From a checkpoint of a small mixture-of-experts model trained on Wikipedia.
Experts: 192 SwiGLU neurons an expert, a softmax router.
Below are experts of layer 5 (counted from 0) of a mixture-of-experts language model. Rows are named router (the router's row for the expert), gate (a neuron's input weights, with its number), up (a neuron's input weights, with its number) and show model dimensions 0-79. Each number is 200 + 30 x the weight over its row's rms, rounded and kept within 0 to 999.
After each expert's rows: a language model's description of what the expert responds to; "gets" lists some tokens that make up at least twice as much of what it gets as of all text. This comes from a sample of Wikipedia text that the model never trained on. Tokens count by the router's weight.

# expert 10
router,214,194,206,159,200,165,199,216,205,137,231,183,220,230,210,185,199,202,213,223,205,141,221,240,168,199,254,196,214,214,161,186,193,229,190,172,213,215,237,241,169,199,143,185,138,157,129,211,227,214,158,192,201,243,217,220,187,200,175,191,271,187,211,200,200,279,209,223,180,207,196,177,270,255,201,238,214,199,203,190
gate4,220,267,144,209,194,145,239,207,225,156,168,161,238,142,211,239,177,257,194,198,220,238,175,205,214,170,200,210,151,208,243,140,169,221,217,180,205,161,212,175,231,195,213,179,200,211,209,185,239,173,182,149,203,174,223,215,198,189,208,182,168,225,204,244,152,211,209,149,189,226,194,238,260,226,209,183,226,240,153,215
up4,210,197,196,201,183,220,242,167,178,216,142,151,185,192,164,207,204,238,182,191,173,224,226,225,196,252,167,216,227,154,214,243,190,222,211,225,199,157,227,146,166,204,211,190,208,178,186,263,203,214,171,195,181,182,193,175,197,261,204,206,206,196,207,238,167,204,174,141,183,217,211,221,281,190,225,254,242,181,192,192
gate5,160,169,210,177,257,190,234,167,190,229,181,218,189,168,210,130,216,217,187,168,130,179,199,185,180,189,190,142,167,231,178,231,232,165,189,177,187,193,185,217,190,173,164,215,234,255,233,188,157,225,214,216,218,189,204,201,158,201,189,169,222,156,191,194,177,225,188,216,153,185,203,232,253,234,163,220,182,234,220,126
up5,165,193,185,169,213,232,166,190,262,226,183,186,193,175,203,182,163,181,232,188,209,162,199,225,178,116,228,154,275,175,237,222,201,202,162,180,158,154,241,171,182,215,146,208,207,222,146,241,270,187,191,212,223,175,188,152,207,249,206,233,219,241,174,199,155,229,186,177,197,153,166,193,150,195,237,174,200,189,198,178
gate6,189,270,198,241,199,158,176,233,188,240,222,225,186,239,222,205,193,178,180,175,168,222,239,241,185,194,242,200,209,162,233,202,184,205,226,165,153,171,238,211,210,202,211,205,189,288,189,200,168,203,185,216,222,195,210,201,172,207,196,227,143,210,185,203,184,177,229,231,256,186,202,188,208,209,238,234,179,215,212,156
up6,159,226,215,194,180,193,190,177,205,230,212,189,180,193,175,194,197,258,159,222,244,220,267,129,191,219,144,189,236,215,156,215,182,222,165,216,171,205,199,218,235,195,201,213,281,144,181,214,172,241,244,227,207,157,220,155,218,234,209,226,247,210,198,194,170,149,162,175,187,202,240,181,193,231,181,203,184,200,174,244
gate7,180,159,191,228,225,154,195,201,180,178,221,159,185,182,156,228,223,216,221,171,202,233,241,203,200,189,219,193,236,247,204,229,222,226,197,229,222,199,191,167,198,166,180,156,203,155,191,162,180,189,129,290,182,208,207,180,235,225,180,164,256,230,231,180,236,215,246,207,220,225,139,250,231,205,243,192,204,215,255,141
up7,226,161,249,211,176,226,172,253,230,195,261,158,187,213,163,241,139,216,250,203,206,238,198,163,193,249,217,151,244,223,195,244,205,237,200,198,177,223,188,189,141,206,210,212,222,202,172,233,216,183,187,220,242,154,198,202,218,215,192,180,181,223,255,154,175,192,142,184,192,156,252,180,183,192,177,140,226,214,229,159
Description: Wiki headings, table markup
gets: "==", "===", " |", ";", " =", " =="

# expert 6
router,170,285,220,250,231,204,241,181,170,214,181,265,168,201,230,171,192,177,154,194,200,134,218,221,192,181,239,225,216,249,187,180,207,220,186,190,216,276,211,237,197,226,174,189,157,191,200,235,255,175,192,226,150,266,171,184,199,209,136,161,224,205,192,216,188,230,154,205,229,166,189,193,230,201,236,157,216,159,235,149
gate0,180,224,142,239,239,172,160,228,224,247,227,199,157,204,190,256,190,173,208,212,218,208,220,171,187,260,137,142,179,132,208,239,247,173,208,206,166,184,199,237,221,191,204,167,169,228,153,201,217,251,174,198,224,183,175,223,190,247,142,214,168,268,213,191,204,194,198,201,196,184,177,229,213,189,179,210,175,194,189,187
up0,228,226,135,247,186,192,185,172,166,195,214,189,207,246,205,198,166,186,205,160,166,181,193,247,209,187,182,205,201,234,250,125,248,217,205,170,244,204,164,231,200,197,185,187,187,232,216,168,194,195,209,172,188,244,248,228,178,149,210,194,180,247,194,205,253,131,168,194,164,187,234,196,199,217,209,223,221,240,167,167
gate1,158,202,193,222,202,189,201,214,202,217,214,158,249,199,205,156,228,151,238,192,222,209,185,200,281,171,237,224,170,124,201,160,232,201,214,245,183,217,207,239,184,158,202,216,247,225,232,235,167,256,168,272,218,222,234,171,195,198,182,228,179,257,237,187,251,230,158,184,184,191,167,146,171,220,189,172,147,199,206,272
up1,206,216,219,166,200,182,187,176,210,171,233,212,158,220,229,187,223,197,244,201,201,191,154,169,157,188,220,217,263,200,197,195,217,221,145,231,202,202,188,211,207,215,189,248,197,255,175,191,218,219,160,185,248,211,264,198,180,257,144,207,191,170,140,207,188,211,267,224,124,175,226,254,202,194,128,214,275,171,189,191
gate2,161,247,221,210,180,204,201,218,192,281,176,206,251,190,182,208,144,188,200,214,195,120,261,138,207,161,216,224,193,178,187,187,230,196,206,201,112,229,227,212,245,202,236,223,167,206,196,208,172,214,225,223,194,146,177,226,229,180,179,210,169,210,180,211,233,191,185,182,204,188,188,270,216,217,206,183,181,204,238,157
up2,196,271,207,182,204,221,182,239,248,255,293,196,165,212,175,218,129,170,165,225,161,163,208,149,231,230,238,203,163,188,159,168,217,224,173,208,187,192,150,207,199,235,212,168,153,208,192,215,176,206,163,154,186,234,190,218,146,159,193,266,178,201,172,184,181,191,169,179,184,188,222,242,195,197,161,253,193,151,248,164
gate3,206,187,186,190,196,231,215,185,231,120,153,258,204,201,186,225,197,207,232,176,173,187,185,253,168,157,189,168,235,168,190,223,198,171,187,155,146,216,150,238,172,217,204,237,174,217,165,226,250,244,234,215,156,187,261,236,248,208,173,205,202,250,229,201,221,163,216,212,227,190,175,194,177,240,254,184,240,249,185,200
up3,174,174,194,209,198,186,182,255,209,231,239,179,235,221,212,163,203,153,269,210,217,187,240,220,221,195,184,205,176,183,148,154,238,161,219,185,179,203,127,256,195,224,191,197,204,177,220,181,173,159,188,203,186,151,265,202,166,165,194,183,237,204,227,175,174,194,209,232,224,161,218,213,189,232,241,212,208,184,219,221
Description: Lowercase l, apostrophes
gets: " l", " L", "'", "L", " t", " h"

# expert 8
router,247,227,219,193,216,165,164,184,205,119,180,179,244,183,165,215,181,228,199,172,139,231,181,189,254,204,159,219,186,188,164,197,177,203,201,221,212,238,212,209,178,227,173,203,221,210,234,160,165,222,197,195,214,195,162,154,190,213,191,206,187,222,213,241,193,223,185,211,202,141,203,188,161,224,183,144,212,145,198,232
gate4,213,191,219,206,183,150,145,216,162,200,215,205,210,190,202,199,220,196,218,242,228,151,185,241,250,151,239,203,200,237,176,191,189,172,217,161,251,175,104,183,228,223,225,170,203,208,179,203,211,196,186,132,219,186,220,196,170,202,209,207,192,198,223,204,225,229,203,236,177,187,160,237,183,188,256,250,175,207,224,178
up4,228,171,129,156,215,202,253,201,142,188,203,232,118,246,230,153,183,206,207,209,218,191,176,251,176,226,217,193,200,230,169,208,168,213,183,192,270,209,262,236,222,221,196,233,216,132,165,161,166,193,203,198,203,236,206,226,225,222,165,191,204,249,208,167,145,200,232,179,251,215,173,209,229,217,180,183,194,173,199,198
gate5,131,214,240,106,225,200,115,205,209,198,173,157,191,189,219,247,184,218,156,202,181,192,176,179,191,232,221,192,176,237,254,206,169,206,200,227,221,175,208,120,259,194,214,176,180,194,218,196,195,178,204,163,209,195,214,189,138,213,156,190,180,198,167,257,254,215,157,235,211,193,165,239,165,180,222,237,246,194,219,169
up5,241,198,270,239,191,201,164,200,174,235,230,200,262,242,181,222,194,165,191,170,148,170,226,205,193,206,196,196,187,250,174,204,199,180,165,169,137,198,203,201,203,189,212,238,169,176,225,215,112,192,237,223,205,217,174,266,208,218,174,188,229,201,153,174,190,198,182,185,250,176,170,179,218,200,152,168,219,199,241,276
gate6,193,211,137,222,226,192,189,180,232,228,197,186,205,214,205,172,178,200,208,190,220,181,214,221,160,214,179,184,194,238,159,223,197,242,147,170,236,202,241,203,198,188,185,163,198,206,175,284,234,222,194,234,238,185,220,191,208,169,187,201,206,207,149,196,196,241,269,198,200,161,193,203,234,196,257,239,185,209,236,172
up6,152,235,204,184,249,198,237,207,194,195,194,220,211,223,220,228,179,162,218,210,221,258,202,211,240,165,174,218,242,221,189,235,207,162,166,190,224,190,159,222,194,193,208,201,187,161,225,180,223,198,165,222,207,197,256,159,220,189,180,204,204,205,222,246,166,204,205,145,231,231,240,254,204,180,141,170,186,160,305,185
gate7,223,212,204,216,189,126,206,201,221,198,203,201,199,225,174,224,202,195,195,184,250,183,172,200,212,205,228,134,216,180,204,211,224,195,210,166,142,241,193,183,258,218,190,218,118,240,202,211,228,216,261,199,146,161,200,194,239,189,231,191,158,184,184,212,190,203,211,183,207,240,227,162,175,221,170,215,202,215,202,220
up7,244,252,222,256,193,246,211,205,137,174,223,211,202,178,196,263,166,244,195,250,179,195,169,233,265,227,245,186,176,180,198,199,155,245,206,256,223,216,162,171,162,183,208,195,199,224,150,172,180,203,185,204,217,165,221,157,190,203,258,222,237,195,253,205,156,190,197,240,179,165,171,205,220,174,254,203,242,217,183,207
Description: Final vowels in names
gets: "i", "o", "a", "u", "ai", "ae"

# expert 14
router,135,165,191,207,210,170,226,195,181,205,220,166,214,188,213,207,166,212,169,204,220,176,194,218,204,208,233,205,167,171,194,216,185,190,206,196,159,177,216,240,151,170,223,148,231,207,215,178,178,240,221,202,168,163,206,144,202,174,167,227,215,208,180,198,212,164,163,274,168,251,177,179,200,151,217,191,191,159,196,193
gate4,169,224,209,214,170,221,143,198,225,212,176,169,242,237,177,178,215,149,227,211,195,193,107,212,208,201,173,169,173,221,160,176,196,166,182,226,203,179,226,202,192,161,180,253,242,228,197,206,229,176,187,247,204,195,186,234,188,228,204,192,231,232,206,218,257,217,225,219,205,197,223,166,226,190,199,167,222,155,154,203
up4,211,182,178,126,207,236,202,232,238,210,226,233,188,178,213,202,228,152,170,191,184,229,174,171,140,174,292,182,256,194,172,154,238,184,228,140,164,210,227,195,161,203,191,176,178,190,179,192,178,202,175,234,169,190,204,252,189,174,162,133,198,232,213,207,181,202,192,150,189,163,169,226,196,148,195,221,185,223,212,238
gate5,224,222,226,194,166,199,223,178,169,195,176,172,175,190,235,232,200,205,225,181,206,212,130,140,226,225,178,236,179,222,188,127,177,208,270,200,172,182,197,190,185,218,170,218,211,171,214,185,201,230,222,270,221,195,192,131,224,197,196,217,183,199,178,161,210,216,207,210,194,197,168,151,225,183,219,172,132,244,205,153
up5,264,154,202,148,226,181,177,196,219,187,171,161,213,241,156,145,219,224,195,244,153,156,195,172,204,235,161,231,185,257,211,170,190,211,233,169,162,195,202,203,196,208,240,225,183,167,163,182,152,207,256,267,241,196,141,166,242,192,178,246,164,233,199,225,210,155,197,156,211,198,187,237,173,175,158,209,189,246,214,170
gate6,186,124,159,170,245,175,178,195,184,225,162,192,130,243,197,201,237,166,235,235,196,151,199,201,181,202,204,183,208,170,216,157,204,231,220,169,179,152,160,211,197,205,222,215,218,224,226,220,247,180,202,145,131,176,230,229,274,220,238,196,248,209,251,188,221,244,227,173,265,194,254,149,230,191,243,235,245,199,184,155
up6,170,208,165,211,165,185,154,203,162,163,226,186,220,142,248,191,180,241,253,163,211,262,177,218,212,263,162,231,193,187,221,184,164,159,158,187,133,222,261,194,214,181,182,175,163,190,218,242,209,250,202,191,180,200,185,237,158,203,213,186,202,234,245,210,214,217,167,168,174,231,228,185,203,243,213,189,201,230,257,253
gate7,157,238,215,190,166,251,180,151,217,144,282,202,191,168,212,176,224,174,257,225,174,158,180,183,218,222,158,209,197,202,215,156,187,217,204,226,196,200,190,206,263,227,216,188,214,152,189,188,167,184,218,191,208,183,154,192,189,174,180,208,211,168,191,171,208,209,216,245,207,182,221,166,181,195,186,194,224,189,195,230
up7,122,215,205,133,257,167,118,220,188,207,241,190,183,219,231,155,198,261,186,198,252,187,183,182,188,163,199,161,161,159,213,232,155,210,204,217,170,194,197,196,261,188,180,286,173,179,189,150,177,219,192,186,207,236,207,178,192,149,189,235,187,192,239,172,253,185,192,204,226,185,227,181,184,192,168,255,180,199,205,177
Description: Endings an, or
gets: "an", "or", "ar", "ative", "oin", "age"

# expert 3
router,207,152,178,222,164,202,181,203,204,220,192,233,202,188,221,249,176,178,184,197,183,268,156,231,223,212,240,181,163,158,216,266,191,193,166,193,211,174,201,223,232,220,191,248,194,184,163,224,258,223,212,212,242,170,205,184,197,145,177,198,151,192,178,199,225,272,191,198,137,146,198,256,137,177,196,213,126,238,244,218
gate4,201,213,214,215,171,198,159,176,200,201,155,231,175,193,189,174,222,229,204,207,156,194,234,145,174,231,222,170,199,211,260,170,209,202,167,188,226,251,158,222,256,198,156,253,203,192,192,198,270,244,191,219,257,197,191,228,216,182,183,186,207,265,251,202,251,225,187,202,211,159,151,184,186,207,222,235,171,227,235,135
up4,205,186,200,202,189,179,200,158,243,220,216,202,207,179,241,186,193,217,238,169,204,211,136,205,168,245,159,201,217,254,205,177,217,166,216,173,192,198,252,158,175,211,191,224,176,212,178,178,196,144,172,178,206,137,209,213,218,178,161,196,242,181,217,218,227,183,196,194,245,218,229,252,212,165,196,178,178,216,167,249
gate5,188,186,250,152,199,188,179,224,147,219,231,148,184,241,147,199,216,241,222,225,198,217,161,230,196,214,163,212,154,190,214,234,162,192,181,236,208,155,261,189,173,159,164,198,260,213,176,140,208,137,239,178,168,140,210,186,194,223,194,132,203,147,198,200,193,205,202,190,212,143,171,204,183,137,218,239,195,220,188,209
up5,210,236,168,217,217,181,221,204,188,183,207,209,239,152,156,200,194,246,223,204,129,201,230,235,224,278,229,224,215,234,145,160,184,187,221,181,180,247,180,172,184,193,281,176,163,182,229,162,196,264,208,235,167,265,212,229,203,171,203,195,228,195,206,177,209,253,178,187,230,184,246,223,200,160,197,144,182,185,196,177
gate6,200,184,150,167,185,190,205,228,240,220,188,226,203,235,192,196,234,191,219,239,226,199,231,147,146,205,259,163,153,195,187,201,187,208,188,178,209,237,207,210,168,179,226,196,233,207,239,208,238,157,194,165,252,260,213,232,196,197,191,229,194,208,195,208,265,183,218,247,227,163,223,186,178,220,230,241,173,220,258,207
up6,168,198,215,211,211,188,209,212,215,148,238,258,206,168,246,170,223,204,210,152,167,249,234,167,239,198,152,215,144,195,195,202,208,115,187,185,242,127,170,207,213,163,237,196,200,213,175,188,197,170,179,221,202,171,232,236,235,177,197,184,185,176,221,156,183,160,185,191,206,170,225,205,168,217,184,197,135,249,183,171
gate7,120,224,209,272,193,200,197,201,217,257,198,256,125,147,190,180,209,215,188,176,179,242,190,211,263,191,224,219,223,220,197,236,226,183,227,199,161,212,157,242,213,190,209,207,221,201,202,278,183,189,198,215,216,143,179,176,214,173,188,226,212,213,186,203,187,213,232,212,169,186,145,228,169,230,215,193,181,207,178,200
up7,234,138,227,221,269,205,169,213,182,215,229,216,176,142,203,237,198,203,201,199,189,175,256,176,176,151,198,171,205,168,191,212,226,147,234,243,223,226,169,165,264,197,170,224,215,214,217,208,173,226,267,195,242,209,235,216,276,150,204,190,212,186,184,179,225,160,174,239,157,178,167,181,205,185,234,221,187,185,191,120
Description: Early word-stem pieces
gets: "ol", "ist", "al", "ov", "ish", "ee"

# expert 1
router,232,156,191,175,217,211,215,223,222,166,247,218,154,225,208,190,245,170,225,179,192,169,165,189,188,200,174,234,260,185,218,195,175,174,193,200,233,255,197,169,216,169,188,229,205,187,243,254,204,217,186,231,240,190,185,160,166,186,219,183,172,233,213,216,199,172,205,177,208,232,251,205,127,173,146,202,239,230,183,179
gate4,256,200,164,169,190,176,218,190,192,160,231,227,178,194,253,183,179,194,199,197,252,179,175,193,241,152,247,239,182,138,213,126,203,173,215,181,194,207,212,249,199,128,226,221,195,240,212,184,137,223,190,125,191,168,212,133,192,224,257,192,175,204,197,185,202,218,228,211,228,191,198,242,183,199,193,155,209,210,218,182
up4,202,171,234,160,161,155,220,261,210,180,197,182,158,146,179,200,202,211,146,178,222,203,175,151,165,196,209,156,262,165,241,196,204,274,164,153,209,247,196,189,263,170,207,246,227,234,198,135,203,191,179,216,173,204,197,175,159,210,196,185,169,239,232,241,256,196,238,204,218,172,196,183,187,174,180,228,225,169,176,203
gate5,221,221,196,163,262,209,162,190,249,164,253,253,174,197,177,137,185,190,141,243,194,210,226,239,198,219,184,194,145,169,187,184,181,209,185,181,186,217,216,178,202,200,209,169,222,204,217,210,199,163,179,198,181,169,209,160,177,258,214,224,190,220,213,213,222,248,195,261,212,175,255,236,186,172,190,205,237,196,214,175
up5,179,181,193,186,158,183,216,214,221,174,163,213,234,264,223,261,204,185,254,204,225,217,203,227,229,196,214,229,164,229,254,240,211,207,235,222,227,175,168,225,178,201,201,255,177,205,190,140,184,216,217,233,199,159,290,204,152,162,248,179,142,234,211,191,163,172,134,156,206,191,241,252,179,186,229,183,221,173,184,228
gate6,162,179,182,235,211,227,203,230,166,229,206,207,223,183,188,213,216,219,191,223,188,161,235,243,199,262,192,217,229,198,186,229,175,167,222,171,155,184,232,199,274,185,162,170,236,213,181,204,235,145,200,167,252,230,208,223,232,189,169,149,235,218,237,197,222,173,238,230,237,147,206,178,195,211,180,160,203,220,232,197
up6,163,218,164,184,148,205,235,223,235,195,233,165,206,208,163,201,225,181,223,239,192,229,164,231,156,198,165,188,181,172,213,214,222,268,179,195,161,240,169,199,253,135,214,226,194,230,166,198,198,263,189,196,218,163,215,249,179,144,224,210,163,179,198,255,166,215,213,199,198,190,231,156,185,161,200,229,201,239,203,161
gate7,192,220,209,159,187,237,142,191,210,236,187,244,174,204,196,170,248,214,174,186,202,217,194,211,167,257,239,245,161,232,216,171,235,169,190,241,166,223,168,204,223,235,230,188,199,232,249,156,159,126,219,257,206,188,163,183,145,162,184,239,187,224,167,222,193,147,214,192,195,201,215,177,217,195,209,208,171,226,214,169
up7,229,189,193,186,175,185,162,224,214,190,156,186,171,217,190,217,204,165,200,184,183,179,183,172,237,210,218,215,246,219,240,188,246,192,217,134,156,200,146,156,193,241,284,212,180,180,176,152,148,208,279,227,224,236,164,204,213,197,192,142,229,184,152,194,207,119,147,236,160,191,250,186,206,177,205,208,208,205,172,200
Description: Mid-word syllable pieces
gets: "v", "ig", "j", "ag", "im", "um"

# expert 23
router,211,221,200,222,164,132,239,236,219,193,217,245,214,196,240,218,244,198,175,225,139,232,193,191,208,209,161,184,229,183,226,176,163,170,177,150,221,165,234,182,152,168,164,218,161,168,222,196,229,205,175,210,191,247,189,243,213,191,208,197,124,179,237,241,191,185,231,237,219,170,182,203,247,257,257,198,192,186,218,188
gate4,242,206,137,221,156,207,179,232,219,193,225,173,218,202,213,171,191,220,261,170,208,189,201,185,224,176,182,185,207,243,205,230,221,198,270,228,193,167,187,164,186,201,208,211,247,185,199,203,149,242,184,221,191,235,230,235,226,222,223,175,196,147,265,202,211,164,218,191,235,193,224,178,208,175,199,201,174,229,205,190
up4,217,195,234,208,193,266,210,204,247,170,197,179,224,221,214,211,212,212,233,180,216,229,212,224,161,218,150,192,247,234,206,184,153,203,230,221,248,265,222,222,212,161,245,153,196,221,169,243,207,224,174,158,220,190,144,212,212,193,177,161,196,169,227,225,248,194,228,183,151,223,252,177,212,232,217,183,221,218,180,222
gate5,216,219,142,228,155,153,184,180,234,155,212,210,193,195,201,168,277,196,177,236,209,208,159,255,232,188,184,147,230,172,172,147,219,206,162,199,184,155,218,232,205,168,239,212,215,234,255,193,213,192,165,236,214,205,197,193,199,174,225,188,224,231,214,195,273,180,185,204,207,170,229,195,224,198,176,214,210,174,150,168
up5,211,206,198,254,202,235,172,166,195,229,191,213,174,216,224,194,223,214,186,171,204,186,196,184,187,163,160,212,251,170,164,191,267,252,151,180,197,141,139,199,205,173,186,206,165,259,177,218,153,214,201,199,188,167,235,195,178,154,247,250,180,222,279,203,229,200,164,155,200,149,203,185,185,193,205,264,171,178,182,182
gate6,223,141,189,179,147,226,193,184,179,220,187,185,202,239,243,203,236,201,247,188,209,186,156,128,163,191,177,151,220,198,237,220,188,233,137,154,171,192,163,214,182,231,249,175,231,206,225,120,258,191,218,196,205,185,240,214,204,221,213,167,252,167,185,209,164,185,207,249,236,210,166,193,194,258,181,172,169,142,223,203
up6,184,225,199,208,172,198,196,198,244,191,151,203,185,168,210,197,133,185,205,176,249,194,259,207,183,170,228,186,225,189,170,221,182,160,180,206,234,178,185,231,209,202,262,174,187,142,202,238,209,200,228,249,207,171,223,219,181,167,248,230,166,187,174,168,254,184,219,189,200,189,235,191,189,192,184,154,289,189,164,164
gate7,198,204,176,146,194,178,239,231,194,152,161,172,234,246,144,132,224,205,190,229,184,173,227,221,173,133,159,176,181,228,257,207,208,175,198,200,170,173,277,164,229,165,195,200,215,161,193,180,206,182,211,220,187,183,217,177,274,156,170,208,178,221,271,176,201,198,197,208,172,262,209,162,194,219,137,219,196,315,196,200
up7,196,184,229,235,181,206,224,217,172,148,155,213,239,170,210,228,186,189,212,146,214,174,125,180,150,252,233,233,226,170,230,189,238,226,268,210,196,219,192,201,230,178,224,180,230,214,180,204,209,167,249,221,183,230,216,182,165,225,237,130,188,186,190,201,177,204,178,129,254,153,189,244,184,218,220,213,191,137,212,193
Description: Space before numbers
gets: " ", " $", " e", "°", " They", "  "

# expert 17
router,185,211,216,201,175,227,166,164,193,233,216,180,198,194,210,183,180,226,164,229,167,195,200,212,203,158,269,150,209,243,147,171,219,199,216,218,149,170,179,180,262,189,181,179,221,166,211,216,156,212,215,156,177,159,206,225,214,169,231,201,182,207,212,223,200,194,256,185,172,194,224,208,224,153,177,205,217,228,241,184
gate4,165,174,200,233,234,221,199,167,120,160,142,173,239,211,236,207,173,172,181,199,151,187,182,192,200,218,203,182,161,183,213,222,213,212,222,202,217,178,214,214,171,230,202,233,211,239,209,211,165,204,216,142,215,214,216,202,200,186,181,205,216,185,163,210,188,211,219,188,219,117,227,176,221,220,202,182,255,186,206,130
up4,194,201,198,188,199,185,206,199,204,201,232,210,207,170,206,189,210,172,220,213,240,162,176,160,233,170,124,183,197,195,223,179,177,205,231,227,171,178,199,166,176,226,198,207,207,238,253,149,221,159,184,249,218,211,219,257,218,219,222,220,273,223,218,221,202,166,236,193,154,189,219,250,179,169,213,229,180,211,179,216
gate5,159,219,231,166,197,249,172,203,168,222,177,193,203,156,192,210,205,239,200,180,227,268,183,181,221,226,208,214,229,175,257,210,204,231,209,121,159,182,220,177,201,198,227,202,191,153,188,231,202,221,211,167,235,233,224,223,188,190,201,186,167,241,226,194,188,186,214,234,211,202,252,139,208,183,252,166,208,227,218,145
up5,219,238,166,237,189,198,164,191,248,181,184,234,199,211,193,258,254,195,226,259,197,184,235,216,180,247,198,219,202,204,230,191,247,157,181,215,220,224,190,207,200,158,234,225,173,181,179,221,212,199,220,211,226,211,164,189,151,165,190,153,172,233,191,135,201,162,208,212,240,187,242,204,215,238,252,211,255,153,247,154
gate6,186,196,174,230,166,155,147,197,195,242,230,223,232,235,237,224,181,144,186,177,233,202,196,224,189,180,153,227,168,176,188,245,187,204,202,208,214,200,201,197,218,183,232,187,185,192,237,200,144,153,208,203,243,220,153,160,209,170,207,205,206,222,209,200,208,230,184,196,183,194,232,195,226,134,191,178,184,131,157,245
up6,176,160,276,225,236,166,216,214,234,211,184,219,214,195,217,196,211,138,285,176,186,168,198,156,212,218,228,176,215,209,171,173,174,168,158,153,227,199,183,238,225,208,152,173,186,179,227,231,209,216,215,256,185,185,217,210,173,219,210,182,286,187,226,200,207,159,201,240,230,215,176,238,197,234,159,232,262,183,175,192
gate7,235,174,178,183,161,218,218,202,244,166,219,199,188,201,199,206,221,177,193,187,193,181,192,207,168,255,212,170,270,195,210,201,206,213,221,160,233,221,194,263,211,237,252,186,203,203,165,170,194,203,175,213,199,205,238,184,179,174,245,244,205,180,196,197,163,211,147,216,177,207,219,145,226,235,254,200,175,209,258,191
up7,206,191,246,256,204,201,222,186,229,193,204,236,198,153,239,138,244,206,225,190,228,183,130,157,209,242,225,201,247,208,205,220,241,256,196,188,250,220,223,145,251,216,235,148,200,219,199,169,180,184,223,175,202,240,177,163,196,229,211,184,201,230,183,226,177,237,174,231,148,205,226,220,221,261,171,240,190,232,197,193
Description: Auxiliaries and common words
gets: " was", " is", " be", " were", " are", " first"

# expert 21
router,162,173,159,231,176,233,164,153,162,255,182,213,186,187,183,157,177,203,178,177,132,239,228,204,150,206,158,217,181,232,204,195,209,213,264,222,181,239,209,134,249,154,258,178,210,178,194,178,196,149,200,182,259,223,189,204,228,243,184,188,206,192,188,195,179,172,240,192,191,177,218,197,184,237,226,219,177,241,177,189
gate0,247,189,109,167,179,216,151,170,171,218,192,210,222,238,216,208,127,221,221,153,177,246,206,250,229,238,149,156,147,198,221,183,223,235,177,214,223,155,200,207,190,237,278,192,187,184,197,199,148,188,214,147,188,201,233,214,208,226,216,166,168,144,216,151,185,165,209,204,207,233,199,266,161,184,147,220,214,221,204,158
up0,192,224,191,171,161,216,215,181,212,230,165,141,176,152,223,208,190,214,244,205,231,231,143,216,183,243,215,197,215,168,196,199,209,177,193,208,239,210,191,150,160,146,203,252,215,183,206,196,202,195,246,209,173,210,165,203,181,212,238,217,193,162,153,159,227,194,196,228,223,229,142,180,188,195,231,184,219,258,209,152
gate1,240,231,221,185,190,199,221,179,192,204,194,197,214,217,194,155,173,155,211,247,196,239,230,198,231,254,252,220,149,254,220,201,226,191,243,217,223,218,193,174,201,189,167,267,199,208,234,208,196,238,190,198,216,226,168,199,228,190,152,178,211,206,247,213,219,226,173,158,274,178,172,222,185,222,182,209,218,207,180,169
up1,200,191,188,162,195,135,239,182,254,113,223,179,196,178,111,215,225,196,200,222,229,216,232,237,215,202,237,224,153,181,155,180,202,218,223,189,234,182,194,186,246,266,241,161,212,181,182,218,166,227,203,225,199,184,181,208,198,257,178,167,244,166,198,193,240,220,166,230,247,222,206,220,239,231,173,212,181,190,170,223
gate2,214,210,204,148,180,189,164,236,178,226,213,190,204,200,219,212,225,192,227,205,228,201,184,203,222,190,191,204,183,211,184,139,214,239,183,193,214,210,254,206,220,159,185,195,206,199,243,197,262,229,218,181,202,130,213,242,210,157,215,187,152,238,233,242,238,180,191,217,226,227,252,215,172,151,210,178,223,193,196,201
up2,175,204,221,230,210,190,220,155,196,194,218,238,147,143,220,203,205,160,166,175,184,184,198,201,179,174,204,237,225,189,232,196,218,172,239,178,147,222,141,177,189,210,147,175,137,196,251,246,209,197,160,187,218,194,212,184,181,242,205,210,217,219,170,150,182,168,215,182,161,226,224,177,186,253,189,253,165,169,228,204
gate3,209,187,191,182,187,249,184,194,188,210,140,265,222,197,158,213,165,190,230,245,161,191,178,219,238,187,200,274,211,201,183,211,220,166,234,243,262,225,153,193,193,183,228,203,255,218,228,182,194,152,193,186,191,175,191,163,225,176,182,235,184,223,167,193,179,250,203,201,166,190,198,224,172,203,218,228,237,206,227,207
up3,215,214,196,180,243,175,220,185,190,210,224,198,149,253,228,211,218,224,154,192,231,201,218,223,124,210,174,181,188,195,132,208,220,219,178,180,243,215,173,202,216,223,177,160,164,220,144,186,196,217,189,179,210,177,151,202,196,210,161,251,197,163,189,214,210,219,173,213,208,231,221,174,192,196,209,182,252,207,220,161
Description: Prepositions
gets: " of", " in", " to", " for", " on", " In"